config.toml
n_layer = 13
d_model = 192
n_experts = 64
experts_per_token = 2
d_expert = 160
d_shared_expert = 0
activation = "swiglu"
moe_layers = [1, 3, 5, 7, 9, 11]
router_score = "softmax"
normalize_top_k = true
routed_scale = 1.5
balance_loss = 0.0153
balance_bias = false
router_z_loss = 0.0001
init_std_router = 0.0192
lr_router = 0.00134
n_head = 3
n_kv_head = 3
head_dim = 96
vocab_size = 25235
norm = "rmsnorm"
norm_place = "pre"
norm_eps = 1e-06
positions = "rope"
rope_base = 10000.0
rope_fraction = 1.0
qk_norm = false
attn_scale = 0.102
tie_embeddings = true
parallel_block = false
init = "normal"
init_std_qkv = 0.0317
init_std_o = 0.0
init_std_up = 0.0317
init_std_down = 0.0
optimizer = "muon"
lr = 0.00709
lr_mult_up = 1.16
beta1 = 0.93
lr_head = 0.00677
grad_clip = 1.0
warmup_steps = 200
schedule = "wsd"
decay_fraction = 1.0
decay_shape = "linear"
final_lr_fraction = 0.05
batch_tokens = 32768
seq_len = 512
doc_mask = true
train_tokens = 333600000
steps = 10181
dataset = "wikipedia_en"
Below are experts of layer 9 (counted from 0) of a mixture-of-experts language model. Rows are named router (the router's row for the expert), gate (a neuron's input weights, with its number), up (a neuron's input weights, with its number), down (a neuron's output weights, with its number) and show model dimensions 0-191. Each number is 128 + 32 x the weight over its row's rms, rounded and kept within 0 to 255. Numbers have three digits each.
After each expert's rows: a language model's description of what the expert responds to; "comes before" lists some tokens at least twice as common just after its tokens as in all text. This comes from a sample of Wikipedia text that the model never trained on. Tokens count by the router's weight.

# expert 44
router:133106052150111138156129121108100075126154169050115153082114128095115166163172147146148158144126069169125143175105142151141093115149107107163169116170077090117176143112160111102073128084135138190116111149162149102127098179128148133119135168108165158053158018064110108141096113121180088096157110080144103144168179124120147120103146093110106124083161160169115161118149122147181121199143151173167115116149172157152137077104150165137167146147172131164178141100150177110144113127151141129131174179093196143098129119123180120101125130167143125150138103085126065090160119188178121149
gate0:138173136158103118135120065165126092087138122107093104145191131167077176166197096080128104142152139130110117091115065179163171089162110126131153135185088158178112110128111064138076164086151140148122110137099115120127109095166134100114150079073138107066135108120147142111123124105104112116088137139114167143147112115120109141114122072110065188157124131143119146137161121102112115152126048185111112116154099155101109100159126169104159053131195155109190217117079162122172081131198095142097201153109156157104110166126180136141073135156151135122137114080108165149090154182104141120
up0:106090194125155058096142128096149130104150089119101115129079181114190142188095123176130101103124128121172167127110091110101116143173134109118110191130148107079128082099095140128122109113066093111132151141120145159143124046123183111100100111129098174168139168140121093143154135168152159152136132133129118128141184138119108081125111159158124145071093209147159172135127162181128122167066172159123136113193115130133161110102066173125128167110132139090116031188084158134090137105052131120145092138123126094127120089082122109094153145110090146132161125068166076086129107072151184076
down0:166182083109060167112207142128140115142129115117142154103108134135106122128103165109119129183104137122135151093071141094162109109105108124161138114077117128149169122153088146121100111143148102125119189090137077139166125183077138145125089102134151092154111106165149135161125123119184110144145121185150107143084182229152105118082110119148102132125121142116214040142111128104133099061152187083160069132129101198118147128149193111132163141083121149111103156100198135159145153202130116074100118153156111148115123124111119131090100159093116155143130040139103181089127107139065167166
It responds to: Sentence-opening prepositions
comes before: " ", ")", " the", ")\n", " addition", " office"

# expert 3
router:130125105149145139129134135110103199132115125086096108057105183096195121157173178149145139177137121147167134139093095112097102196147113117114172122148107095078131149128134126119111127085127153167101064105122168100109122196122091138182126141093160187109112080077126106131133119113184125150138089146123125158159123149217135180126167114101101169114094160161166118134094172168194098139127120169142166104123155146134189087126098125121074109164138092153141133105198155126119153132197219114146163120103130189090129101099135157088090112158164192194160099080096120109158072120135113135
gate1:134170176113147175070192106123158061139121097100172108152145138073130101107120168086099116062124126190039149087097066167126140115135062113152145165121114090181127112118142122138152156132115149075190097122090114124132094093097076167137115159118166166107178083099166114143169125128157111130167113151094150131129160162135106102149186113095130112105143125115107152181130143140129185139085116095158148140151157153107126075152126162152150128107132125168201169127102153074092096099163116113048129124152139106092109155043120058150136097078095112108154122170128094108059088143132131090
up1:112161116125179192156142051129153177086102147135161117102139125129123116117050199154135135111092080095112099114167185123082140171149103091118102127139107136095196089183121127102151161117121111147171097101134086172119128135096103132089160144127141177115128101163149140134110152185159119108113208159169103138108119155124196103113127108091168143116100116127139097116122122145146136051096101075172194098102124127108109131109145142138096184177125106109102155193121141102159049118101114145090110143134101173144071120054092164077066144068176192175124156152152139127126122141135100085
down1:127168124118179093139177112084163120166160064109117103108085168129105104146068133179111150149114105119132076116090109116105093163070081134095097143126074126092146095124115099139155171149105130168138088129143151104140143075124142137177198087152121197100206179113071120107107102064140120072098146106146110205105117086131118177111105131107086121135112127176160141124170109151142099122104071130168118151152150093124111104129154085126083106106133153096131140117113111083211125136109074078110153116130041118149054083122103129114075137114146162097083071152078068137126156128108095139
It responds to: Final year digits
comes before: " |", "–", ",", ")\n", ")", "\n"

# expert 4
router:107132126171130148128120161093141162134107117090142171136114143128126108228148163141148167100121088135121159136089209143103112136125133090150157133108110110133098181096153108133103122094146146197130152115191177108117130148112116120121148143131181168075147074081141112144089193119127128113132114140122131189172106139096157190126136077070123133072147141167151140114144116133146079227124095157134130089147093166119147137106154184123091122163171086189138128061161115105117087157119136130134133147121134141146096115097179129068098070179172178142134036068136099126159089126150130219
gate0:168100197114129120154124110112108102079088108136082142183085135154176112146159091177145120098156090091095079129125162088138125094189093104146123144179066158069101071105158141160144128079132078135144158109124118162099108225203165133129104174179132121168109112132102237137156129111124101137111140132112163123169106136155159095161164107131158164152144075121109165112114148110170153179165132137074120137133102098156134126114196104126189077150080139143133083140100147150058128138083106111132138156158150115149156089142117079080125095138163114144098084170113139174081103148118113172
up0:135145063130043101149132076119122098094160121076121191044156096112084138153119169108121191177098115161142162141144127171160135128120166133130109161155162135129121158138112138179112126153103153108104117142113152176163176113057071101116128171156157111135141093110131072144144079124110144100138124117112084083145095090052122144096144139141127126137092122115130142160208126133129114149050143147120154063166164104127102143139142104156091147181148085085141169130137140141197109105198192133142137129077172087120088136134158161133118175071114139144129093082117118130208148063179125101
down0:103134160140112110149153133144072131141145118102119131080187121114086131109192100090122135072099114109154204156110140102170152076151174173146124131149138130091182127143135148111168128079117145138114160130137088110091077133157102060192172124082116160189140080055135205185091102146143117112074078185167145091129164113092100086087174125080131154144157127106103137099120160155127112147123128138089148133104121152102194115110161189123170126124102179142124181166142072180136165196082127113146133193140096131090108101126140074137139164170145088074157118140153124129122132105172183139
It responds to: Location/relation prepositions
comes before: " the", " a", " his", " which", " its", " New"

# expert 13
router:168101079161144113144130114101083140133135158136146157159111159127096093173168124114177140158050089148155128173144111138164108137104124095119174097173122085124130181108192080195162185122150163172155117100125181153116101158135099134215117133094155122115089110090161147101106098184176135132122138189118155133162166110117162165128118111080117127131107197143086144140100163129098095145113165155157088083105099122099117104046134110138082140120168124183179173150123132130174097108131167141127120167062143178124095112101140148133110087172135186155116099108112039118158092085140201158
gate0:096133166117158149075180125124094126109100121136053146067201189092066122139082138189165100176145138090082130183088132116111137126137122129145160173158081112111142100142138181129084169152103175143094128089122136197116096166102069118111134153137140100139117173133097072132108106143095098118134099142128065089089113053108104103170114132155159145106102147108149177150109122128161110166106143110122056088107068128085192080144086125153125087090134085189127135166154157182157129140121120154096121148151101093132180129158080070171061105172102108102110107154079120141092124143130131132
up0:060138148137104154084154149079111159141079110156077138162187180101109103144129118137161130138092181088080155184102089098123160131088160103165091133165059154106156121141201121175140136100112135087084189133091085171077114141080068113114115156139131148120126146106112116124142078158115112141131053166173104061083081087100139154180098129178130140113153156064108156143105143182150117084116125124124047117130095129128207097121127164114060101128118096166073103148126102162133156110091112122116143136123099159155107127151119125162087175166139129120108053149122174142098176108097126114
down0:116101197079089121117157132149121133116116153104124090155099075162159156104161096155165170161138089121147072076065209089122170185116099079105119119132071110178123120077108091142145076145164143115127116134122104116159142162136136136118103093135123122178125128134129098168135135136188075116138132113145086137131143102112128207112118118109148121154211135207102112108167123098062150118062143155136105169152141117118162149115175150136146207119134114102138092129148120082133103111176166141144125067149133099204059110113185130157109105128179149099164169181153077108142108065178148124
It responds to: Capital initials and abbreviations
comes before: ".", " States", ".S", ".,", " Kingdom", "/A"

# expert 17
router:123122086171156110140164132113084178180098133129095192136111177120124099175180161117185152169141145123161103125088141099108091186126139079112144154140114099097135089114155079158067102169130147156159068132153154090078111201170042123134149151100188153122137101124147128183136148103156172121115136165120101168136145104153137159126135129092072131088107135170177122140097175190115090128163121161128126118099162173111120111134121168120129112114180084157104185092167186160101131122142173157193162172115144173080147056123137148128081080184148181112137089120132116082129095163140126176
gate0:100118123150112130129146119115109117171103130170152145171074119120091176141130129097108075085100128138107108114170104138102184106140151082184161094140161179145085168142134185175121203134103204150147111151136147148123090087193118174154181172108163117143181076100124106058098086205105123089134139144111120153139160103131134127177094132166159120131167136135151114084063158149148127117079110140072109087172114123158070145097168207128134153087132156123117187164123139117106125109086122109113173035190124126126156120125133146110215096088105141118135105140158170088106131106113164107
up0:075154151107095099117097162097198070083085089090076157101132155124148091072109154084130188146177148130074102070122143085141120114122181114139083109156101063167109158168143121095108122104142198127177155148196091132103072127104132113121151168084108136130102127154152179140200120156152128174127088128131144126068158135182164091104142164067130123095132117153130092062134146153160122157164071112091154124119171125103121136128166121096120096142178065142115102165133161115084150108150111101148126151051129118069132165135139088181083160086098147131124109149107121147180168143090113103
down0:125102182114092144134126100145102148096148120125108133109140127113142154142048223165163148138144113091137116097076125169129122130131161096073136137052094147165163082111106139109077111072149077091084148042215174121164166144111148085126102130113160161147123158156142187145159122083155133090129143119164136125119227126145135139096125147137082122108136112144156113128153153147105154130149101114130103117085067048122157120119183124117202058088128149077103165111116137159138107142171118124124134160103113105143073182156110144168116141098143112081165133174176053108097138115137156175
It responds to: Place names, digits
comes before: ",", ".", ".\n\n", " City", " and", " State"

# expert 24
router:129140099173106118173145126088111206179112114146160099128103145162185135171166174128169150138122073156130135118103125122133140146135135115111159095157125114152140165127147143174134189124139180129174109147150103043100045182152058136125149145131199156101095094120175134159131157149171130122129077139116152179170089115172132127116100114104077157079154151126100188108091180157168048107155132200151078137157125128117167109121123107131118179106148095129145154094188148131097107149152169095152174107113127207120117081065166120072093098139123176143136108102136105122155157090102122184
gate0:111053095140150153177091141106106117195121143164170099085144169161143152162162063143159111138077122164140118131119118114093126170098112074085109139106153107171114104147136171136101120159193152101124106154107125142142118137182066077142123150153118103137091155139117109145148132101116145140129204101148146116149085095131149127118193155145161189149168142163169155111106141110134132152102128111173129126101127154105112056153177115181088154124115127134130104102086080068169085098115111111139147041171161164066093142127099159162105055158185148092135071129182192174118097112076138066
up0:112129121121145109181102196109119123130070164170145114127145101090147122132129054158114097128153142142113091127149074091138139163111094062114081142158107133151165121159113140124085113174167169059085144051179125130149076099158116110161130155149093095140081146159101168110123122153176135126122145121077102108155145122180142200110134139078151092216191122168141099107043145129178083167120156124121145069152163116101158130094119121098099168081190095146067139188105091103111137122167062102121103106131150168151106172179129112117172116139128122111140084145095165116099117080125162092
down0:107130152199129115129137184117089055103179051134121137128083126097140169165126148169164175139190098152099161136163086119178140123109160142088063103135133119148101210118152095164187173138137137156154108192106082143084089142114113153167138128146119126115138166106080215166159094193099147120088094134096072173132135133101105103128106120116142142189097139155073138109093149145135074165154124159074098112175095125135120167188135129108128162143134142134203129090150111084114145135087130098140161088167154083141185169121096097121152096128138131152095098178176121129103080155131153146
It responds to: Acronym and code letters
comes before: " |", ")", "D", "T", "N", "L"

# expert 22
router:128099114136151106165144123066095146174111134080121166118126152084137134132207169118143174188109152172181123141063131110091111160101134106078098121131133057110165079126129117137082132144159140154134108139147134052122119155159141152118098100081137121115124061096153118148127185133131115167188100135089099137155132146151135144068152166078069117114129160144141149165112127194146109188188109140155138065108134139125112105131158124198136142165146108133110125102158157157129133104164124172145166147062149121052159021094168192106107128138149169136144080092142094101191115162115147174
gate0:127028126142186109102098146125165138159078141115114134094139151080112087147147124193109192156154176171128091131084151142117082107118098097113127154091101111117129170082089066136094113125153157082101097157138081131125227119122122098046127147161121137129109105111165131146119120137129079119125092069154141142149193112164108170150183114100176097116155108164121106085111118111121134140133119175147157128142096103136111090074129146099173130156170117100042135205090139137163109095068174164127152070137126092167125061133078141098159139132087106108117124153149074169168140122102173141
up0:119111101107141091172145099072106126185105141147159153116106129157100136144137073126124140119141081166145110134109112170130199130096117112108185227181113121161122131107096169132112120137103135130166116080080089128181161076117103100070169122130119106109093123106162200139150113149106081199144154134115105156072133118103162184164207170097145158116151160126151135037125131097145116069171109111108142136124076072192122107071126097154125102161110169161122098133139144119154148088072149119090193084075161129099141105059058147099096138136101109151111144176142117109136142122089117123
down0:127151146125123163137151090179113156100116216074148119099121171055109124148138159148156152150120060156090155129115094142101127105118134123131116122121129137146169110174105109151150150161128149112124059113080136066098125109150187118110134104114128150166140108150187115149126120144067109089133140200162114171118133137130145141054167138178165168168179075132123146103135097061121133134171160085110126176137193133077143171114075077101150135093118114134133084114118065098091082111128181135103115140103131124081105128185049150135141162178107160104119148121222075104147057105137127093
It responds to: Surname/place suffixes
comes before: ",", " |", " (", "\n", "'s", " County"